Experts of a small language model.
Size: 8 layers, width 256, vocabulary 16384, 39.1M parameters.
Experts: 80 experts in each of 7 layers, 64 SwiGLU neurons an expert, 4 picks a token, a softmax router.
Training: a variant of SOAP for the experts, 240M tokens, 4892 steps.
Below are experts of layer 2 (counted from 0) of a mixture-of-experts language model. Rows are named router (the router's row for the expert), gate (a neuron's input weights, with its number), up (a neuron's input weights, with its number), down (a neuron's output weights, with its number) and show model dimensions 0-255. Each number is 500 + 40 x the weight over its row's rms, rounded and kept within 0 to 999. Numbers have three digits each.
After each expert's rows: "comes before" lists some tokens at least twice as common just after its tokens as in all text; "gets" lists some tokens that make up at least twice as much of what it gets as of all text. This comes from a sample of Wikipedia text that the model never trained on. Tokens count by the router's weight.

# expert 71
router:455538597493507511560509466463497505463548399515484537429509466463512460520564552492524538492504550526427502549494476512479486481501499528426465477489539528468529425509553476476488424531502450529471505514546491490489470489525516452503476487503493498451529488508501513452517448549485506548467570482473450496492462526499490514497493483458519521487428495466508537496452477498493462495545462485449454564565483444476502445464490486582498496508512544480519501517407443535542502472439474501525513517541454454482493469475509458534535492522445495368421546444482506449506441514521495487561488559465530448497427540466493521491538473436595630479563501491495489504414434471487476515511617452423560505539534553415560507455541498474497441480546554500542545488500546586499498448591536
gate1:508495438467396438463468466447595496472541504569491527535534601429526513504467495359566511506550497452462560482563526480583501473479478498491571463522511498506484475490517482497464455568468486431452519516490496448554466454463548496473446462525548463500486465539575501458516501457462461516438536495475510495539521490536496495510486431451523477487522512457500465458486538523566449448434510461454481502516453448439429436499532546515549536448575467467503530500533495509490509505591521521442549514540465439489443514481489551499513531474464520499514531477563496519571530498491441460495506468553494445550497480502515502550524462520470539457499556533569460492518540481509553422477496477479512446561579581502539570425550492487501443467499502516570507488545462484535520476604474
up1:447479483558546478501536513520503532440523489527468485436488464483506419552507399537462505484530480436449499502443524482567446526518469421473512548509483418424584574488566521466459516542496542541537523516535517499449474515518501628486526549515522470499473440540490538537532523503448609434530475547537519442467485484488552507487514447437484523497474476504538480514506495519443617475531528524555457564453565499506482491483482485505529480537581482542497493516521478550562476471515549473506496457524538438455519494462561465490497513489516476495513409472454491468488535461542443585438546555453554499433446490429557453485476501500463477545443437503418527561472508536499482531503511624509511491545550476522483519497467559488513542508511480518519491472440483580497466520487553
down1:459484518451505516586530526518502490523518484487566498491465489484474518486535491504505482525452587508429518551497503515553549492559538551518450464483553471480489434488460556483565509504489469538505437527470470506584511537493592503592539557547467440523540457551440525530520490506494534518529499461591497494539467463514498509456426528507575494441503514502545485471430527497498450480457529574444430554440500484438476551506536529503520508514523518502520492584450513537441464549486581465475440523547556445454498534426526471461544574538480450573483491559498498517397528523449523508481520489539484476516505505507527474491571560512501583434526453490491578462426403539479492444518478507506492485523558508460468421564549443461502519517550492491430449554515509473562477562461488
comes before: "\n", " The", " In", " He", " It", " She"
gets: ".", "s.", ").", "es.", "a.", "ed."

# expert 74
router:460560517536509485537601479454541507501569487523525526516531501487494470518492492453535471513460545445416568487417482489549484525488476464548494493505479461476489416504542438515541525483558471555466532446464455455550479507473460529598488544477507511357525533543505476470540463572478500490531492561452516494458512541544497538438528475489482458529526584512510448516520559433525567508542489469526523558496520497567541518505545507549542490464486566433468524432491448504501523505459469504429593499507498434471518422472485532505551486475521524473494526495605538485492455424440518547491510471521533469556521452486532495456574504507512506469537521515545394629499596480537533476484566522500492506497504543532511519532478438518478489453509546514508585437521553470493513468498513
gate1:496470515488497477463485466436488531494525497424494605430499496527492486484474500487498480523461498541465533522462515485603493527592406455480562410555476576531550514528504479545452449558494519457491543543469486529557462518477492518476462408427539545512554508517509504480530484515519469476528495508502447477524559536484526517545509549515491526454411508470517490465536485467524490457504494407477526431554485447491522471517499471551477414502519485487489513459479481548533511515514491499477513501481532445355489537508526522517474459493475495546461513474543516461453527522478540429498421517489550480527472505530414488635512548484475487554517490507448535526519469492530484514533535464382511442562456512459488490464531547455493473477552495545414416526461580511525456524492389
up1:437509520494428490462517502480419563499516483445503588515479499522386533482448537473481487592475554470445476491452540479486545503521582461523540524649489533552512465514503454495439475488491601488528533462451470426488477560488438476526550505495539508453456491478483483554485513444508419527602584565450451531452551563495453512521541458475529592481463493545419492482501455467481556498451524461539427427478488518538537540453561491516466427445453519474502503517501502538487573518509524517510473472544474454492528518546506560498509496448507429515496455523467437532471584496468478433518471463532509528512468458531561497533522483523533485559599507493484532533498449479470499498501474530434502482468481489533477513465556519524496470522480425469504500484517510476533481454556463
down1:504469496427425438453527453495464496506560505496496535420573493423448517482505504514498510545469565571486479436552590478511486490500523488503521507560500562421597450450520552440429488559458578470493476441484599448568508566494534537475541513506587516491447472515504502486503510475523462427547479554569447514475515480517427540542500477429510591467492480451526507434522566508522546484546473505487477477445491474490466496470495442434536521461468468521468489552566437447479469435550535473489484523516497398439443490489481553540523507536468496530512553519476494532536483461498500519482485480518517537451506460438517495523538474519531473467518475484455497503475503500555462491577508527454471528446533528499488497478590566526511498494500471559499459567577459568427491496543435
comes before: " of", " and", " in", " are", " were", " on"
gets: "s", " ", " of", "es", "ions", "ations"

# expert 60
router:514462546531484477487617450417517502523474483544404499550467472484476464553531569547479446516402547535441536501486548508579500427539479511544528494593438509438528488489532475499557489516530473502478473533504494480540458523483551559549476415488557489465531455507499474554512469442462583447524471568495515462468491484492519496450543488530521512479509524523488521509465541490557464534515507498533470503428525474421505483492499494473468452524465467598424510458533440570450533519534494555548467530524435516501508470434510503524528407517504466428464525515557560465483482496503569567548473551493491498434539515453494476531468479510545505558459549525575541488475464538516551523563552465434538473448496537471533476521543440468593513501464520527522571422497512468510497450561476
gate2:495448501504461494455472590476495433495472514562513552484513487487465460475448476460522456531480501546478542543506476516475492460508512472518481427520471527483556481471489535496388452497491482408458508498550446498462518438436537468501473521558513536457461518473512499531463506518482495470550557480447405410461463502493499481480544518432555495565513485493507517494440494472483487587441478435546432540484476489492523485471368499538528495449431476452480488412468415466537445418506574562525477464500428545492473513535546437545453481436515495492473496477524484501499472440492446557553495498538463494529570493505492572502516538509490481475477518558581478487509511521473455489484520487432502472608552504512468552460505484452443479539528524555464529435504455416462425527443446
up2:538411520485516464501433562513503454511468446550532526556471470460500504506478498425429457544514495485466533506573498518438482510455491496545507504474501491495534509549512479480443423444524487449522485479492541473493466433544511482526458526529489524487496551509562507532558576477455545478506535500435440439466542454482377494521490532522489504496500483446541520470475530451454471533550516498536446469488505530553409501448377505542573387533385498498504462502459525537552467457496602528501489448504474558502481504523514403519453544512464530498524474523524449464514458542475424543495496445470421489504512490443503509521469477464467555490564500499537456494550498530504462473517514443454499463503537518515496468488493499453528437489593445504483484530527454439477471500353525
down2:493517473484518514432574505525489465455567508491493474541544615531482563457437485521491524486462512477505514519462544485506497568523508558450553480511551433454480509460465534570501511459471496570491540537493522464571532478506489496566424553501488507492446387453419490465519522561455604515500540512398520497476467477560505534443531558536487462539537528483577555456469495467429453444476488529466482514475468488539533450513539505461452589470564507468531467551568462533428540515538518522510547507573514456425500482538493571449504501532470448575425440568468519545420576492488500495471541545505490492483467537569475435460534510519473532487414464491460469504465494437537465503528492477465486461422477525519469458513471487462449518489516444467524504511515520502550483517495512
comes before: " the", " |", " The", "|", " In", " He"
gets: " ", " at", " on", " to", ".", "s."

# expert 12
router:469489495524543455465518519492500448501554495483466489498546550535520481553472554479495525489519586474457548497471588473495510492540501475525440500571480482510560459530545485461465472512523413531501505561522493520501494459463530494526460413469564520484524485516510421423505474497392546545536511523538491469431473515528541479444557474458456469511534532422492431530428589515513486493496517534462459515479463478525529514439422542494540464475511520433497469474440487505548498523503470535468637473486486500494398495491447511471505450523511531444483546419531539431391504519503492526497544533496518488547406562573489463577473532440586515489548545468509495551476422462460474536512566510520453489498496442496511551521487453468481470532469492512458555429527495506494420558508546
gate1:512450528541445431473411507484462463512440455578455471433493458436536538494530493517482513533493517522487490508472519474424489490455508519508523519488594475533520515525503471488460546472528532468449578473511542474515516536507464506443544504535446542544459466514514470535483460518466536479476496591460510462494473579483470475470543500433532486479483529455467484537500538533458533611387432488479511539438525519573486483507466512576515431421567403491504508507549544455514508531502535491493499583427505532481422515594493448508495471576487501481467502521545489467481502495398483453493450492453560545442462497463483540507483469526524557476477470517503466475562503492493484561444467463416474555476479452527448428550534514500541456463468462536514591551444482513523428499487554
up1:487442519572468429475487484446442494474444496587444470470435487506524546514532518474487498573514566505513563489444507463459508500454510512487532539497557485558497483502537478497505572463549568521465516495461592494475535521530482501503525496549425506505466475534507465567532442542466532457518529571466523481475468541501552445451565462446513506516517563424425430515546559521498540512403450509474494452447497512579487480472498509526498394424549447569434493486535560455491554524560550505491490558482503526477426538529513467554526449599491479485460491512561506484485482447440491452519513464503514528459502528481463513464451504495549531529457453469520485491564461444505460521448491524364509558487469461522472429506509531503448473448503456511485584505464514484506447469475558
down1:486432526486518516584467461574478498512414496499455509460549551486523485524519519546438483479469524571553475468474498528576520526497573540476498538538477511494472481444531499431520499460442544505520498520487448568532476466464492546542478520465546489516539561557484554503517510601532500461513488498505468569568534513530415501531472450466502508472510550573478525454564461513458530493479462486433455484487557535468453574466569516536469415527549414543488510581482471501528472522535590505502482579505495522465521508425533529473538531527419487546543460476441450466570419500548493427463544449572463440538492577540550558524570547486536530524457487533544546457501496466494465475474534438440496503467520461472505474465545436519436517445501470529493491481514559443490489468521483
comes before: " and", " the", " but", " which", " he", " including"
gets: ",", "s,", "e,", "es,", "ed,", "ing,"

# expert 59
router:412478545542514513580584444417524540516489531516476456459403456526541463561495544527513527499461653548482488453562542487472464483557485541464443539510415463492544461511501509517553581519565551504498596522493513525523478495467472500473505507491504597443549507565430488562516534515470491411518494505426487442484535498423500473506512515482509537468518475428476527472469544487524517520468540488595475461446462426446523480511472526438534497511485514508470553503503444491440473459455526534455514523567460478461443469493490537557496481511509425473442529502521545498531544505481499519457481559524532522487532612539488460514453444519515488515505452538522474434499510460509487491468523483503494509546560478542466476544542516492558499449445475554454559486508529491568485543573516
gate4:452472615456471460515592501515540509571571576478569515506427472440486527519483563448518481529482548523555562495540535505539477577564479488526432482514500475481505530552427491497463483555546498524502541509483511455484493570467438561518443474479472550512515495491500496482493545512496482479477427512418538498520488524498442480457550458502484537534533511467514480509514503443554523499400493555422556513468566506537435447457538507524573545491537495479447505449502513453455525507564440447508515520456489439424497483466469577454443500495396495454436504473484489499438480527567499504482449454487512510483481499470444395486513477532485498491535441445524479544422446511527474477514487430431433503462505508485548468509486492463452424471496523401469529486500450520491454532446513
up4:482457578475431506521589481560519462558517511465475506446403431404531562503453527491514482515431492555463526549524515533478507498614484507492444543557451463494532541517467512458469453528580533529492451485476492492517529597491507545506476448452504509556455497508516538481505499560429525514512446523452573470503473537492445477455515488527432420524504465461479463523490475443494518556456489506450524514507534460559444516481471495486565553419567439524538516465485581399494531475558420501473453463479439465457487522445495533459479467502500508447466459490475514510424445463582521486564445492470532509433491444540476472508545505512521498492492502436513460502484511450462485512485455443435469489534534526473484464504509526482456451498481517484476515462398421558539441523509541
down4:544477464559538557479438554479486557508461548512508503445586485513529462455441462485514483506506455463535493510541418515492488481474477466489499513504468533521464451549392452466495527499523484473511467565629532520542560509505500497533481629482549479488538442541559483462435464499512508485512500488510555550522517519545509460527549409506554425443499577503473492499521498571454554489536478470526560483503526485569468534506492568422614501447481482491501406587516512471441550527549518554530515465466534533464490568481566538536457522510538548497495480483519524511569483429498489527490532496479534499544526522513537564497519528504506489420472418515524521481518527482530494463481498558518582452513508511491507558489422496521510568479528539543515440460426579473470446479525463
comes before: "-", "=", "The", "==", "In", "|"
gets: "\n", " of", " L", " was", " with", " information"

# expert 68
router:572523544473439455560539497499455456483508539485520529461466471443539434578431502448482484495419540558428520564486494473513457439499544483478530512548524521551517519488519490490543574515526539492531585560561473507540491509499527483454506451539488523418484445536572499492538543513507489471465504538431561457445503499561518453490511548507526469418537577498492520512470526437528515498487593455571469506542510473513570440391434475541487488455474511527473480512519485531521538508518554479527495519504476512502509419488493547561503461459452440438490561474539545476509491548553472521468476481468481514538560532587532445506466449488476517504555483456549440519530488504557530515470522410495476573589463486540530513578609437480536533507486470581539536493532487513526473457499525
gate1:407539434489505489498491556469479447559532602499537476469537465460473563488470522482568530538540561593539477515422542566535468479481482505508565464539508537465550477528428539467413517476397476504524523491525510462513490518454524453492513451501505535454504491400460435512465491488529459530499556521456517473540457442538454534452523576510499561455526455540519508420482532442528505556519460503463480515523454510494583462503562557522485555563481479517512507542497513480499512478533506487580535526502495490499395402588575526502545482482478500505460525534493516475485526510522474569495418494484510454462448472505470438407483474485510420457516534492513514486410432481515491485457502536475481509485492530484513454435555430535504543537482497456532485473487462498548400522460478
up1:529432465565413493473528456505523454473488471513495494520592512495505508512522502486543571557491511552543442528435482503523527501481525604522518614567480465477462469559483492480474486427412466438518459511495493469505516565533470528503489496477513540523531447549474472505481506499522548500522473502514542538594537494473478497455467539460525517447420540517518560415416520543556482514450460448529450511473479518470485433470509534469506480512522499517506463524469484572493537520550501486510544458486492511435465502500488519420479481490550499499426450524479516508497513441512466504522488652543513566381540453534464483453467507436547540471521471513506509468471512475510445494444464467413497463497467529460455505510547536487586493531512454474526550524442481566543392484548576
down1:461523456584496489471497477489441429436553521549483568447544487559473473460498483502473566514510492532515514455486452514520447556507507485565539414462448504480515463495483493468518503492466476507459487429495498520531422422460480506503480428549518525514565471429456498487414518483472457520552482500429438373491564476505475445505562522561517558542529421506484507530525598381490522496535412517523543455504412467509482555546588435485475503541528490471488478538507512503494503540519545507415460461459477568456550550475474443504498522538427465536483512525435498515459498495493518466549488418547537473460497521455479558495488534506522460462482533540502502446409453451549462489522540441492511536581454463489490539496474532495546508479472468453551514453493508476459499503525472
comes before: " |", " Candidate", " Francisco", "g", "v", " Carolina"
gets: " ", " at", " In", " part", " Al", " de"